Experts of a small language model: 15 layers, vocabulary 8192.
Below are experts of layer 9 (counted from 0) of a mixture-of-experts language model. Rows are named router (the router's row for the expert), gate (a neuron's input weights, with its number), up (a neuron's input weights, with its number) and show model dimensions 192-255. Each number is 500 + 40 x the weight over its row's rms, rounded and kept within 0 to 999. Numbers have three digits each.
Before each expert's rows: "gets" lists some tokens that make up at least twice as much of what it gets as of all text. This comes from a sample of Wikipedia text that the model never trained on. Tokens count by the router's weight.

# expert 5
gets: " | ", " ", " (", ", ", "–", "| "
router:490588514516508522425415459520522535553395530505498435482490470425484585471482478494441505516524461485503494581459433408442506466452583534572466465520517532419519469505462451539459481514480386
gate0:486465560527469488514522453531521459494525553439498485413438518499425565427481547525463497446495410457457398502531563429499470506479467560420551497480517502505478521529529512496529522465467458
up0:572541534509559590449502495426475423451571463539513525554468454473504421603485461454518487525488496491539499554536526466463487473474497499525598444428562564502546521461506453411423445445452497
gate1:506435485570459478440488482481462539481497528502464491519570515423466461536567517508457544500544521501469486524581474475499546430531433512526430560586467548479542505481518558492540478527495476
up1:523497571505507525508458532470550498480551473519521510485455462510545479524479496568451503439546508591522562456479491520394445556557554552507473510527477501521501536424452462510478544529544515
gate2:512502509459429444529536507433559479453518464509522557511558467451488525548518412535483484500490571461474477530539589486500573461517468585513516495539508552562508475506506523426525510478557488
up2:493529528489501519457408496573486602533497509455537426419433505548510455508453564510487508454520483532515447521449471559501442510537561530566506444477479469483466471452518532484547443518513473
gate3:509540444527544462398490467525457519439564513589521470492482498455503420493468474507519482547528445495521581549507466543513519512553499486522579516443441540509525557482500485499545452493502465
up3:515509486536493534516500593494495502560511493442471482539500545473439495491519472458495466494440480500478510485465503439412469455484438573549435518473534468456463594539462544538557473481460478
gate4:571514542524508489536549480466461511524475562470427468526517519552507541496445508497481555555553525473527513471424439421503554529460500559467513516482500517493506506511529507455502451409490514
up4:487438430525518454485492541531505444515527527501551531509480554470516405534584429536476472502452450513529500455524513572508497552434482454509532487521503526584534486530488485460476555541514544
gate5:515511517554540469433456582515493522456447576491481476476489516509486526555515536522453572599510459497551485509531476496512601534557571503475538496535502540492521511518556439517426534543465475
up5:498473524492534455532513547622501512551487438484497474499464520480466517535513437464526482485561437492538513481578455496572507512480545511514503482472482529477549475496542445493519460528542526
gate6:463493539520436453505481528518479456524484461524510428484533480526469448540489547506513472484573458441515521516458451559466442519445484522483505501550482483436514516502618476485563538564479535
up6:503488536523508472471553484443439554518474464418562588562528534472543542468464482516518534541435580612464496555465536494568485494470425517493513508441455501534493495505473429468477488532478484
gate7:486454484549533476530517449482483456499519559550566478481460437489529428560470485517505476519474560457513524522493544541508510460466511463477452481480492450489555463415562497458468477426487504
up7:477492482522550531503537474524546518489544584488523488507477475592483484483484521483469503459491552435463511489448503568433511514413470478472488477520490412521539491506494491482419491449471464
gate8:481432557515540552479493431432476486491443498466559483554465485528567428519519486442409544481491504443611494575492480505418553504528469486478517516501471483480503488483478464564535532495478559
up8:560562492509521433501491556580516490530529576535473526487511518449475483452518516471580488543450465517425462518498500513523476507448481538510452454462505513468530497520514545505461484556540396
gate9:482523506526533548485425554465502513498514480542498491547541352479491565515432542490432564517570487507512470592390537475423430621570509495508522463497482477477489426483494464509490466465423560
up9:564459581412431474496565408466516467463501522502470537477503479520493461540548554560486439547465429428448448520542496552485533442495512548465472528479507549477512509461458544452448594567588465
gate10:511457419498508477574560565535494423488543454417480501594482528496477576454531500508597484511405463495531509510514501455488471525425457407519555472505542535488511501547462487533487484538504500
up10:482552432572511565553524511542516454522499477484541523478486535521497442540449537453512507526483534536488502455477522504497566420519500369449468447470533514548543528512462463607494511512464509
gate11:491480536543523456523400524462602467549491526445489518515486423546476548528459516511579450475473462515444491593529448521424439545513469543461460539548492475530473462529528552548484438476511496
up11:496558504466546510400578507419482600463472484490552450516507522443519493472471545483471550465547480550591477485478529479508516540538515522427506544431496544491503493410497460468466566573463414
gate12:455594502499414470465504458495455580494539464528551464424482553468460527475519471484500465445506540545462487516474507552425491503534494538479476526501471502467538499513454508511516449475504467
up12:552549544473517480582393555435499524445521583515499518501500516494504554515403481483469473554426481524499560525546493504507519523508498464539494512451523557569489555470522531504527496446519428
gate13:572499441515527488512498518543528516567512538550434527480473518505486520554473525564480534569426422489483468513494501505502546502519460537545494467556494502478548510460515486512523492527472513
up13:563479545519410460466547552525526496448509507462479569506544520520505497511554541490522466485495604568544510429490514535546498430477582582499515517427494472559477594481441546426468472505469593
gate14:437509465495464477568525479577484545494551561450448485548498487511489508539505476497507503418485465513525512544525496516501443514445498483489566511504448473519558485554480581477498488537434527
up14:456529464504477552479519470468444520494593441523410520515574546502543453479489507556510473519505520498440510473377575437532530534509415503483537421547476401513503472497546491489446508528502511
gate15:459532527476471587529517458610530577497504490482509511555514571460476584516522536451495485503520487483470532506456477501526566514528472518452478543471504409540498571532564503398472499507418510
up15:515463471527475478417495460515470497510547549470551526551448500445518543482478499540509445526452460523531482440522510466456450591485495419447512534557466479457482441551492553483483515529533471
gate16:569559501547531575614474573507501468536467488519534500510512480500443579437471456471505479537487493533501531478530485493494516511535514453445488481522534518491507582483522496451487574524471577
up16:382491497452441423438507483542549501493427594476520574553529515469466504470510552529528517499550510491568499530534479553495494514524463614537428491509436537526489538453521532579468464523525427
gate17:500474472542441519514445549516515463527491536478435566502566440611554479455495500460545504491502501512453491447524402465461533461487583482514495571544564464553568558470495476487488554517514448
up17:505563465451603472539433540486440522482502482501514522517587486484464489567452538503499474502549498527401535523529460534426455472576435509497480458490539443497449467550428471499498534625581481
gate18:468608524521522545477492440482528493532526474451530484559510537550468499576491514475524512509457479574564524485545478398519493545486555451516561429571526507456539527536491464546517495441528522
up18:474480610511531436413493509394551546481528488470494501485433477449533529463528547508439461469467466458559491546502526567531537491516477465527504536567532488448475512483498508498462508515452497
gate19:534507489503496414493568493512541529505514506516543542533514552497533481469528521475506492551527498493559500535530523497586486547519498496542557516526604473540483509487506504489494524478549431
up19:473549506551544417550439504476607470503520501548526541544480546517532511435530490466515453500502481542494429555496564496488466489478506497512518527458545586514540514519497540520485486457478447
gate20:510553486500615576457562518500545578576473488533465522488571473484519571485472513572477454462561559486527479483543539496499494532445514485497464495496513485517524526501492448555447421522573502
up20:479480478505492549481475500468506490511522409545501476532485509493518473497544507483560463489534494527553527471506538446443397514483545519548448446456549435465539484447504482537427504528514527
gate21:482472483515522475552518556410524510444477456500470499498551428555492500450504556437512502550520469527497514535455586440450514506422428487534465479481508503480514489522582496538548436528486468
up21:533512487530484497481496555459587485554425468501490509545514444557418492424460611437472590537510545575500496439576520535511520489493470510459548484479466523510422507489502498494540451541478532
gate22:530447541479476506518496504554469533533572492551527525538468479440500507476503505490490508482541510470546513448498461523523524505532522480524500485471468489498504492481446446547450520536532469
up22:484541529476485518477509478494503474411475526563511486527498436545526444492528581498487500513518463557499498516494546516504529484451499471528416528528448512562478500567572570570530500524477532
gate23:555449466494530486515466506510517491545496484460588468489515539534541512464491474441482465484474477458555447546514483571597474503529484480500518540532470531438455506492524533518458492543518467
up23:457564464470548494509514478450558493508486532492548483551483521463456485529516443606534511495508443458530459474440491436499480467486477491477514435510487498479515481514471523557522488507471640
gate24:529544471579461568545514486560493469526501461560488470465494536476456477488535540503500522490492572515530494513490504498508469536507557437496501510532527429504494493454498446584478534515488530
up24:481514580470475501461518527490506437493506507497537422490529506448421545560485550495523526550446539469521461541515548524512619530478515483462396537526508474474457486496494476424515482517470546
gate25:448553484466534443510499465544467474453530513460466456477431539512499483550512472540453548488533553478503489471490509542544538431509458496498474419504525507399479587491505546494436487503562509
up25:542505488477566464518471527500503497542456482477499432503435554519442468480531567540444460443497529543523524486523518493610538516483537496578486475456484476429529472543562446501465499519484501
gate26:515524517498511493503461431531457500502554496511514542489546478513433531527446467567519438544616537544507433548451495556489469512486505533458463494550453496555398467489508522506508442501462579
up26:490523519501496514507501552513507516491461454469492540437545584492528469485488513509453585500611547511483450504455464515471558560503606568476499473507595447505468525523411545474485457496601471
gate27:475517419474485454426459430547541511402512555541476423478481500540508524410481516519429491560517498509538528479509453461535502523549504492445482484492490510512464449462506534505448523556478510
up27:510524461512513535553499456529542462512495543565496528474497584501471502455500466564502523513520572543498460462502492485471499474564414384485468469494505528535488510536526472490543544558579536
gate28:520529496462499553471544541466532550530503532540551462546532489450452518580464474476476500532588490567444476580580508444536476433568502447509521460499443521479444480472561444452485531514473434
up28:523487493525500511559509509554442513511483454454480454496460505546512452394555474501427429467513486474540483463437546544504458499431514458510492529502526432458510496533444570507457523548577477
gate29:596461538543459517517553524553513528578507495537469489464548484461525533503547519515473470476559490519438481477486439431558491474517550530568461476495493504516534499465568490519558483528504495
up29:444502456521490559477525553537480512489514534486538513520458454534516414496451523579491471571521442549452517479478495508496451489554493520511524535511497487571471595473410534439519567500485511
gate30:434466470520591480513517457548482585503565525474478489496538564518516520445428529511523441456473459493543487547488512499498494513474580497551592543493529524501534512545549563473458533414475426
up30:515451495454512486439477541497421477537520605468516491495524523520514526465527566456397542453467466522497502551505523529518532538558511514581500511486514533445510479520475475492506527483555497
gate31:522497517554461469526476571466495460586472518474477573410443554567456535449504535544451565508523470573441539469514503536469549452529479541477432545445494537535549367469485508537452485490405513
up31:427540525535574513505435470525473516508559469499505471464578435470522487492474410472497471509510473446518501536461418555503476565540456546526588539510484447452500530551441459511449502545583592
gate32:492489488451500469516501435502487493554508469500506469473486517530483546451461528509497531475495431540491461550494490469468595475447520501600517540466487499500508493512484503525546541470485520
up32:478552577485526543449465501494491513511545551497595453522503578525463437513538510519511509490444540481546458495475518542550476462550540455516445534531521449531516472498432499491459499508530465

# expert 3
gets: "\n\n", "\n", "|", ".", "-", " The"
router:510525515514527508489464476508496537472462492531496445470517503451484531500518461517422495494467472513466512612455467507515527511477529518575528545476482588488512474467533534508523524521492460
gate0:453569560533488499489484457497500478591482506426538507548477452504517497444509498510451533521521515545493544493448494516498424471504425513464481514512442495493474453451517544565503402469430416
up0:466470479559517533532514488457488590524459518551478485560428523510468496458472497501577486514534556534535464495458523499582522442512494516448540456478525517459528489505520459513537525468536563
gate1:557507514521508513550490524476538517463409607575525533499462432503471459501490534466515465469466496428491536514560529512501479491453458519509551495486544571539559471540476519440500470474490487
up1:469502502484526467498573469476498491457470452523463497568487493494509568477474529503471578582469466573480576489498436515506560498461483501547453549552463466559534439494493525441534548536512456
gate2:490502455445561512541441453409453526536508550477517478471442491462558500483497494528471535510478470507501551501485436476547487515452533569408549487452426487496554526510548467511466498486444495
up2:523466449511537516484531440499558553488550498437490482523490508501503481545514490529528516419503442551444464421468501509516431575502409452421511565515516491557475479470534481537506492514521560
gate3:527490550459557527533453428476556453458539474543569481537529381503529423576509500489503479422491563480546392494500501447462468486451375550508494513503449480439515500465459483516529479473466481
up3:583512483478506512527555437458495533435500494514444500529538504445482504532567437464451571480481491473521453534547410447470542495512453485480572583507506496475562519483448469530494492562488479
gate4:522468496517491438488507472442515465536417427504492520467610454455543479535478468491474492548508504440517502456503573486521515520514551529566564497465492509546509550489480472575462523611474483
up4:460494532527510481502544559483526518514446476446545497500497489418577521543472509479508469556517472497487489500446488514472550559514541436580529523415456484580476529525531542518538533586458502
gate5:560492532541469467489458379468519503552527487490552423554542418430490512508557481568462518493590503474456475448561530502473460485459486503463548552507466504496504512580503451523534520468522529
up5:450508511477578511493531502526497518514463504480481545473510543515509451439426540561473515494567382481551462489501515483489534448559487477489533517511477484466505461511547518500562460474468498
gate6:444467551560522530425523434557461535485464474464482428469463464500518474463537442556518497509511562490519420506518431552541510518511547521554527418547498544513502509472503474540572499495492471
up6:480594530510519473495519524505552485495504539542523425578450473458610491504548535466532467545506453542446478440484447626465473514500473599476518525510433500520522449479539478507562534558478592
gate7:536530511503462546533580550514544497520444497466502527516519517518456490534477470538561465500439520538502638504521405537443461533477539565507520498522434517473533486555487416517554423530452494
up7:461534459502546518473498544481499504424507523565495495457549499547450557553546526412403516491557560520456515506507508545516442498458456484519472535487501458577492546521496515482442538528522484
gate8:476515466509539435487487448475514486484460488501468546491522555578497544534501494452475407461422524464475512450469489547497511521532486494421458535594423494512507521447495509477492531480554510
up8:597495519529456508464560543550522476453536426529480495498460520469505438481505488451474539483457525456452558477446503563466432493527522571439529506504439510493508541526522511515540496524521506
gate9:521514574533567565574479511479477515637564494489379526538604467489511521529497436510556572500575513500452526498462484467529532523448557486436461476450480510489429552456450507499508508529571538
up9:483530489506561445478476472534500511531549499485417527507546483559515517466496462599454536479534488471427504511476439534472481461485572499439445490454511463449453527431515470521502469553540546
gate10:527444532517605463485463539480468504437535513460421532500537471482522514473537483566434537443506507499552510483519469535515500529473484489531509556485515512446556545527526546576452509511408555
up10:541420459450457485482523495526484468521482601470504542510476464490519535456461550473567438448492451482524546464556531500456534499563507552500474485470492477486483492467453461485525524496555523
gate11:511541439491585542443526521539563511507502477534575545486585464450548452504505476594518487482501504542487459574492470538503474572519507533409460496435555515436494465515490514476509526502534468
up11:547505500464534518517536450516553537486533430514482505443510496531545429461505469539496451479471502451512520562511501531523526536492542468481548537455456521490529503499445547523563526464586538
gate12:461581530499515522458491523528423542523537454493544524521519501551521434488452501518497482437493449456442509542486560532473488453521526486584404464453420456460512466514483456413475461528510518
up12:512509454551450543516462496557465521512473534541485452419486486454555530462517524532571504556508462522499516536485448480501518490451566479503486476517461546488456491510485570523543491540469487
gate13:460549442528510506602570520537541572552453548538469474563470481466504508536507479509471441554528522438504505557483520469537525569524519455502553505410520510438430512478442476560558546542482455
up13:522572494474474574532469439516492494480497492494504544527474526558471483484488437519412497514518478521497513510465490460565508515492537497517532493483565525460486560458521513475578511497486523
gate14:436487523520518507500548458516545468544513532495541539524458419534498552521499465498484484442472506536518469476499541520468516553548415456492499497491539507504494429450499457551501494478543549
up14:504531457504463508506482535564491463537495452560508467530497472490405473465474440547539540470452464468467618518466584504483503512484577476521485513531506457545494555525462486542534454513440544
gate15:545493531506508444446479477427496531480493556420533498457500553481515440574452620485479412526536516541525538463510503502455505490490551457466500475520544466508510494448456477471506478571528472
up15:483543520474472445466466520447482541483471531509541549468477532510477431539483599530457443527499500511517552470482568460461518485499516506492528548486535498543481492477505454490528424557549501
gate16:437567576487460446477534598448542430473487461463497483509512494485530538485527512542496474499498460421467478502436568523515480483482449505543425540507600454436505511522475486519534533517484567
up16:489479512545538481540514489598551527478529532444539529500568524534426455449471485504526515480492507521607510448488382497473495509501508475589514502428456524459477497492521573474531480477480559
gate17:615419530442571430495485504524521561498524563479480525490468557579454457555432541492528544421526461538428495528502572454470514526451537481494517471443508511516493455552480479494473429454527514
up17:507546497569458525470506432454552456448477434548477462511538470397545540438512451466430479569438585530454532419448533423523523541486559456533505489532540475500526474508515447522570535506427477
gate18:482494491513536428510448434598498504475477464446462568546497537501454465418434490447522479526481517514428532561492505559514490400498501445512485468564440542471411484500487510535488480541447516
up18:548513552519459533467548465528486584417467443463436487545420538504496463512577512499556488504437479461481443526528559543535464498457483423491457490490542460482500519470434520525464421439509567
gate19:434551485503509533510517486530420540568494511487444561542475503526467512475485552486524486474531476542509423484393492477501530492487448442472496451434483488504519489502481461518571508569474465
up19:430486501470474506421472381556456501500507502495527465430563544485563459486524484492531581487499503523554533508531482590491509502518428533512413520489428531495530544423444474472487540504469424
gate20:505545544555516545397514494507537530499489516503523474479498546469472533547484472445505493533451500488517506560594425521510487524497458534442522493488428543568483512477485502628520451389542568
up20:464564507468511464542475430531471518515513554585513517562481481524460516481486498532439475507558486450473479464487580521507490443506422498485533392461517476516511456515449482468519478505471538
gate21:605535443511548524518479512526490529467460494504433448484484491546536547422459453494524507485532486502495512472502504482497567519503525548518548518420393465484559493464503573529426558562504491
up21:497500516497600507492624498521492521482463497513489520520483547489476472505473508499475503458423541529508503514446526484515459491545483419402524472459486473492442428515544558498516546498456504
gate22:420504533512513495434518531471498488536585528495507451434517490501478501537524503552519426437485506522447490464561438499484540427519482499571487446479518439515515537480519522539477519544445476
up22:530427508536530537551509515511523499483502567523512560405502564448454458491496568515473557549475546497465510547472524580510516523467468515525508546451518525544492483491479528492494424516490545
gate23:539559512522524496488515486450459456499514537506496477463483461592514486468445481514485541471489455447535509432500508521508471532514462462480427514502483451515456546510485503436576533516541447
up23:524455467546564490477506571448540498479515448538502545438510499527589498455519516547546579487548519517530449468499530420424429471538444503520483485484402479514568556453466509524532505535479495
gate24:489432452490472512460522525586520536488528534468535528529466469423540558472508535487469577521502544457497494488544524555555509475583533511526565563588501473507458497435415481497442481530552455
up24:478473442512475579455472527525493577470512442499507526537548566513486540518472524522529550490484532447451445554499508474545550517598477463459517518506470441464520430534450458515437474489525510
gate25:521582581497512476535462518522489468513518528479499498426481545526533486447515522520535513497507418482424549445473503484542519486492483475437496434520476502513477491489450503509533489588438500
up25:438507528496539450453546478539534569588466518503576528523476433470505465568503517508506542544476561525505474514564491435542653459504442414608518497465492519504499471538440464505504519491451575
gate26:558542519503474498517519554520534460528422483482505527478485509519500495458519442484473539506501523493402530499447559501489554502409487491523491513500474552508552415494477515485497436404486487
up26:467527483567439502433516467504488562516502536528538523492443521404496468525476432443500515484559506497519503468540480491559488451490473493529421574403451523488485504411537468499502592531503481
gate27:527577506501534471604508464544468483460401511544520518514524507481541475524520482520462525508388482465537531549554540506479483535521530510502472448527513546501518465536532551500436556480518475
up27:413485489524452480524384500435433482443467506449484465567451528517485518558469500452518462402503438458443480472527532527503471577503542483555509498469489546564503477489463505547474473486542508
gate28:554511486488562466488512562466483520521511512479548484466472498540532542596591504452461463465455538458451453550475464405533518561564492537485506537436515501542520475477423429488533521511499483
up28:533456511485531458439514577468497471486548499470444451481408545446475530517488500533505518421490470410528547537569471503486487546506539515536504553465456447504495500459473486563543440504508492
gate29:433459493507440551529471517541541503381456485501538523525530492491544534532536538490531578508534468499408484528478536508462545528493488485589468493446450491434496477457519518535540467480461520
up29:531489489552500444554479487480575489515539474534580475535538497527536506553585479439512558563522502519470499502474501482454513434507425484519451551466467546503537475458504521498478569504422553
gate30:516552613523552545476467472453507452506503509515487471455581509542503594484519526474542410517550513497481430496518483544509507565478480449435534547505438506450466488555505580500510463577597412
up30:495465450487545512478490498469520498544433498506540542486536565490542432559525518517412528485471490500530573447457500489517532559476561521511506447565509419495447497437514498474436480376517535
gate31:481408471548484540455484528464509493449545506493554483451540434499529524414536502490464516460534481443530484519474405449422432634430577507532534529489569581490557538484480546572422536515449461
up31:523478494510466541475494506568529528425547522515599514505482404459487483447531503454425449519545452447561422550485458388482454519441504551490529472461548554529483481516546509564479497508486496
gate32:490454566391509519481450480517504559518506481480516451530553548516557588549493484461488557443503548446421451465473513480530513496540562454494545436551507451516488557533498472528526502471522404
up32:515473404488473489499524487507450493459520517446550517461441482492526541523541510498486507426469457468582431451464465508517519455549535551515521444518475410445579486507514413477541506501463523

# expert 7
gets: "1", "2", "0", "3", "4", "."
router:433510500576521532502457519506490460540425489486528513516618416508453554478532488478504466542496477517491484483496430457477560463524467531516527592524516545501492487520503467486511482531487414
gate0:460486500498463522516499448470544486549495445522456477567402501541551478522529498466416579491528347455548515517449529577477524458493438481544495501478525523498512514574473542478426472504549499
up0:499582426575496512449489544473466500475516499551544442459505477506464519466412523550576429511514512526455488555520533548522532464440534510537504530513469495495514522405525440514468558482540384
gate1:556499480578563538519528451575487536517523483496543537523464534477559547518467526507482513587482503525502547492422550492509512548518494537501503433503505594515543553479451497488532568582526514
up1:510514515511476504436508470610466491537485530524415501502487508494559502512485474503510516496525530454551521523442502480536479498450431523557436472508512498483487481494575530552500515499482452
gate2:532475530475512537508469511593507515451428514460450538433496407483533483530477512454526579514548502528578539552529471500467504500529480461474503495508467501525505472482499517577525517542575434
up2:611487471448517540519529532517512522550502442517547539482504496547521529485479432512598533539465517495531486497419431489542498448564557459515492450499527530471464519492480556466490517581536486
gate3:545492515503456444607460530541552480472561485454527483475553482475551486547510480508528514538487570491445503467479483450484476454539506458509528541508587550526500530500503502445480411450442556
up3:463493535449531440550520560549510479514535457460510475394496503470579440554478539522483472508481478502501526502507429510430545449489450469446538584467565578467519492584427549504521413434366487
gate4:413482515548415449485489512505458534428485508520461501550503463515513519550462485491532488478466471494501473515481522508502555562518509508479433540499535570497494491444512485515547462469432456
up4:518521575541514497516448540553495454474437498572538493489488453403457455501449504440490502515452427492480523446540506486477521540603459523503496541523451521501485590492481527479468500454454503
gate5:468511516519555464451541480486503513506599552556524465450535461503537458448480428510496407470475464592489514526477456455488482507580499589454513518539551473529495530532536455567542524503479498
up5:510527482491508556496444594434561503531496534523466497536475452494513544484497574459490465522499490468488542443523481404472521516545533445479458457517490547489502457607481514510454456595505561
gate6:474528533500437478487484498483537580490510488464476568502542502462439505552559578499455489562558469512490473488434414613499580430485494523477554499494499510461513499558499481457426457471498513
up6:416473522510456516450440533490569441507606457530522490467499521521568506520487489474513525502477502442449504523541517441537520474508512541470534533475511562469481497531483485560564475500498414
gate7:497449472506427429563501433484459523465505548475483486498516522450469472490579483511485452546457530623532482542505525560437458544496436503501518479539444544490562495461419457533486523497466542
up7:503468493481494449538543455523490500430460531497480561428516484445446496505577455522523368512467456535560550551489485545501468549461426461417521454555406527476502508548475484456458487504468522
gate8:495478514536533497531490530461513466553520545464505545476542465538470474467513479462513544508447484541456439495515521516469419506505594542522456534520516403405460580469456480500468500435495509
up8:422534527493504459466429540498526456490538547491538476513489483492407520498556539440501509525530535494485573499532527497487466512463551524429516516460535474433496627479482495508526469516553407
gate9:449526501472513552441555519455533581532469461463410574572426476466529529466544529491495524472441548470525503572508486581522570524539454475489569495506458544469465499449454445470434485505517566
up9:506547522545525519445463497518505475498406495454504514496453485538559470433494523534471563503470501478524500408526524542442471546585473530593431515523563484496509444501437504497550479464572509
gate10:456539462497552511431479462491452532489547543528452493435488502513467502494476541515564488453525529506436500511534470507491412523617485396485522538525419535514447519493481507498470573575402556
up10:413487482553541439512445509484440439502543524499498432474541407450527524443442519515470427507501497484526499573548497519516467477550494418525515476565414487478456507472518579525461596474442559
gate11:509499502540543511533528511491467470535450560503408444469543431508488484461489500466488511603447488481547501454444449555583501513494589474565498509456476480523489458493531488444502472534535514
up11:472554475531498483508555526461473417550451457525494385470488501562454481531494441522490524507492489517529529524424484514559471452493606455457503471442550481579448557502471514484469494500429579
gate12:434480499566500539546520483480557563466560468540495464539489503534518524522474460501489388535435516541515509429390523560516516469418448530502481474465563526629493527535444495497582482434535433
up12:535513463520539556492552492464500494551483520526462467465460380450476523535441476581476526509494494537499517450492451564543553523517513452510473506537562547608527516454459569487595532535500478
gate13:486508508505518482493504519568474519418533485550549480547430471481514504474497565533453502454506476463508533512515483572518534495501469496485604467479509578480566517510541544567478476509515487
up13:549425532453573467440449492518502470494521493543461476466554562527509498477482517529503509445471463546502462558502496457453506526585539524507463469528473488590489537503519489477483414511569517
gate14:474496482524475508563452568469563439533500565544425547479540503501534489457518464465493523482474517588538471577536498563517564484559519489491484576470486503418522473518524509478513484585481492
up14:533491550480548482449529470479509560485472451474549466549383539579451575538430519526492439481479436485443585489501517476414466487472454509542540521521506440496495534449470485506434511453514469
gate15:529547489514491493470484544478511508527512417612626497537491482447543445521537486492377416549518558450530510518490490545486416562488510523612538471548486550511546511546526512552498457506566425
up15:540568533507525468499526553511444526556478434512560456563512510411523557512509389479474486481513586448521487501511451467510481486517509521470486524474443452498545471540544490510540466485555462
gate16:524475516541508479441447458423541587475466532430473474432496461456550518553518469456512486492470458419548509473505463534495482482573476532446528556562524491592601579531518451457541415492536483
up16:537500562394506522477499525500551452460494454444533560440465398474485536514481516466515527468471479527493591414476524405540491436540552525528416579533499501456448432510489518469469437476497503
gate17:490492460486533459495427515503516513484541512483510421521539522508446472509442569514503416511499557483591461544550503533528555449516495428514455439508450520549528466488439465457450538576512475
up17:518493461403468568499450456478466507473547441481441534573529485449493522505541508566464508472518459521506472498513544520436478510464503571520494472500489437458488503537462502533604489425488491
gate18:458441497447469499496601481463454567487516467464497559538539500484490510522529499505524552534534423459512513457508483526524506495536477497500468548489451542418465464525435476449545450447567467
up18:508481499498507538520492473532509516516489563509437428473492519483505532492435491526497467410455592514456490480438443464530501439468494514451503535509544480501506495483518520495455545445443557
gate19:423491550513510457556438529541478561464399470551492480525540491489522554571427441508483473558486470498408548547462495547529535443542508508487529445501550459417545525479470496516523558503440448
up19:475529574540485571513477513522508446452537503550498488488482464493585515559513553500491479476472439491487587439527465443460458500539534479444494491525490532441490542495475488506412540546406561
gate20:492536483531503544480499458557517513537512445519552403451461413520441569498514571557533540514566557536538507457474521448508483470471433539567591456539503515488555449528497513487539524517490601
up20:530510587457510470500515465403496522431522460437490469444506540501537536444485401480553482508473451470454496452454480479457545559489455550417430508459553517506525453426506511502421542525533531
gate21:518512517498455533500525480528483464524438438531567532504518533445621514498480524538457516497521454523434489532447505470462538539464557537539535478504599488503515500558494488534494477470513448
up21:527541498498531545484483503466543485534459442522434582556513468530432474436568523442487423512497483460501536474460540488468532498495432524514562466503501474482534457514517430491492444547496509
gate22:457457520550514478545419536494528443458539503511515528460491473483507557449479441548454508534516536553387474515479512501506494511539510582489447497555516517528570534551569517481547529495508522
up22:522503522564596508463448513496462473446508605470479486505461458477503538535489443422509481496482538549501535520439461499518485503493479524477416455355463514520491448493468459521536480527509497
gate23:427521521472479486516448448477470496518523473510491523462498476531488490516525511423575461501517494511484589480540490462470515482491485505504445486496560556513462510497552494504462498526477405
up23:530488444523463493513534524559523466508483545602464489504461629425511461423465440491478479473556528507480464545469486503548463513492478456518489513539528423406525482465469516545552525499525530
gate24:499520502479496548493495539524477540504546537474495501478488526464509542495487482472498566420561513527539479496513490475460515565522507436518573532517486449525542539516473483470602559498464483
up24:427511518520539526484492456477447443509440412449500522530504487529539451472514531504453397540454439514517496537498584509571487417456506495501429509466550429426487531478516484478486567494560543
gate25:534446472518425492539473486552435490498501507530508489493457466461435516514485534401470440553512500525518481502499488466527448492520535488565478462513507505541486524503529497578501489487571538
up25:471493436522501475532497502504533449486497458415523441532457499440530536539473475455578492528457469530504515478481480487562546467558471492540507448489432494493503547479549505451507541545492479
gate26:523560497465422537427507449522506415558458439521529504470511517549498460462461521557483544500447472477490520531467442502536509578489460570554470541493508471482405554524515544508517500457520592
up26:568453438479485528527506402520516557495570495410488485494523561518538494433472494470515452512523540487509571500530490466426490468438514469472548463502571492523508523414460486525422543500504466
gate27:598517507537390479435525439529521499514530535514527529492483504499503555534548429494454565455487556452568497449454515557459497441501519410481540516493498509485442562494497549503544540451519474
up27:474516496510504408491492546494519448487505448461579465520484555494492476535491448421446446506464545518498494524470552431521442516519487489457459418508468474536546431428465439482468561498524496
gate28:483520464490497453447476507510507484507529448475447463518519516537478445479522472480518495565474523434506486504496522606572521542531453495472519533544420501481399501504500518501565508495465510
up28:541495498462489509560448469450499548523508459502527537474510523540443425560493509485451490437615457573480471551438514473527406456468532497429493405501504497538483560466445517550487493511490562
gate29:557482493488450492491487483496562504479522524462515503503483552494486525504409493524516545498466532501553518490512524375504473504495504490427467547539431485507482478435451517475465464501466526
up29:516560443515498468577531467457484466544498475514541478500481555501502456495473504495551523575496526523455479495493458594416539466498500492568519465484441515443500528501495506471461475513483509
gate30:462514543403516586585484548532528506482541557497496473587458491471546500494542491493481486573447438515495495527595485506538547496400540627501441484522461537468526512497506558488502532498495487
up30:448515436508536548444501539558524526446537551525535517501544435502474533468471509492480439487485523537476478479490540518530453520528449551481505536510492535460486601465532489524447472471494484
gate31:483467492551516563392449489459459457527586477471491497424487437469498455487582534520451482451507445503472466543524420493469506498476518472477455544509446492506463466538422472505496540464486546
up31:460522469511516515500503492499439440510534504489508442508518493477529456543537576530520548481502446560502448449585501438519532504488439507465500507471530467479481502502459473494486527414492543
gate32:495437501526461598476525478493481479475521530585419467510515502569545549522517488512506455474583464492490575481501439543434472501544439552519465509535464534554484541493449517491461537521533510
up32:505482491487480509500461497480573526497525467527442465514491498467508539564463538551487501531487558571491536503547425408484458508497449575468474484576552522517557514440473479535477540488486476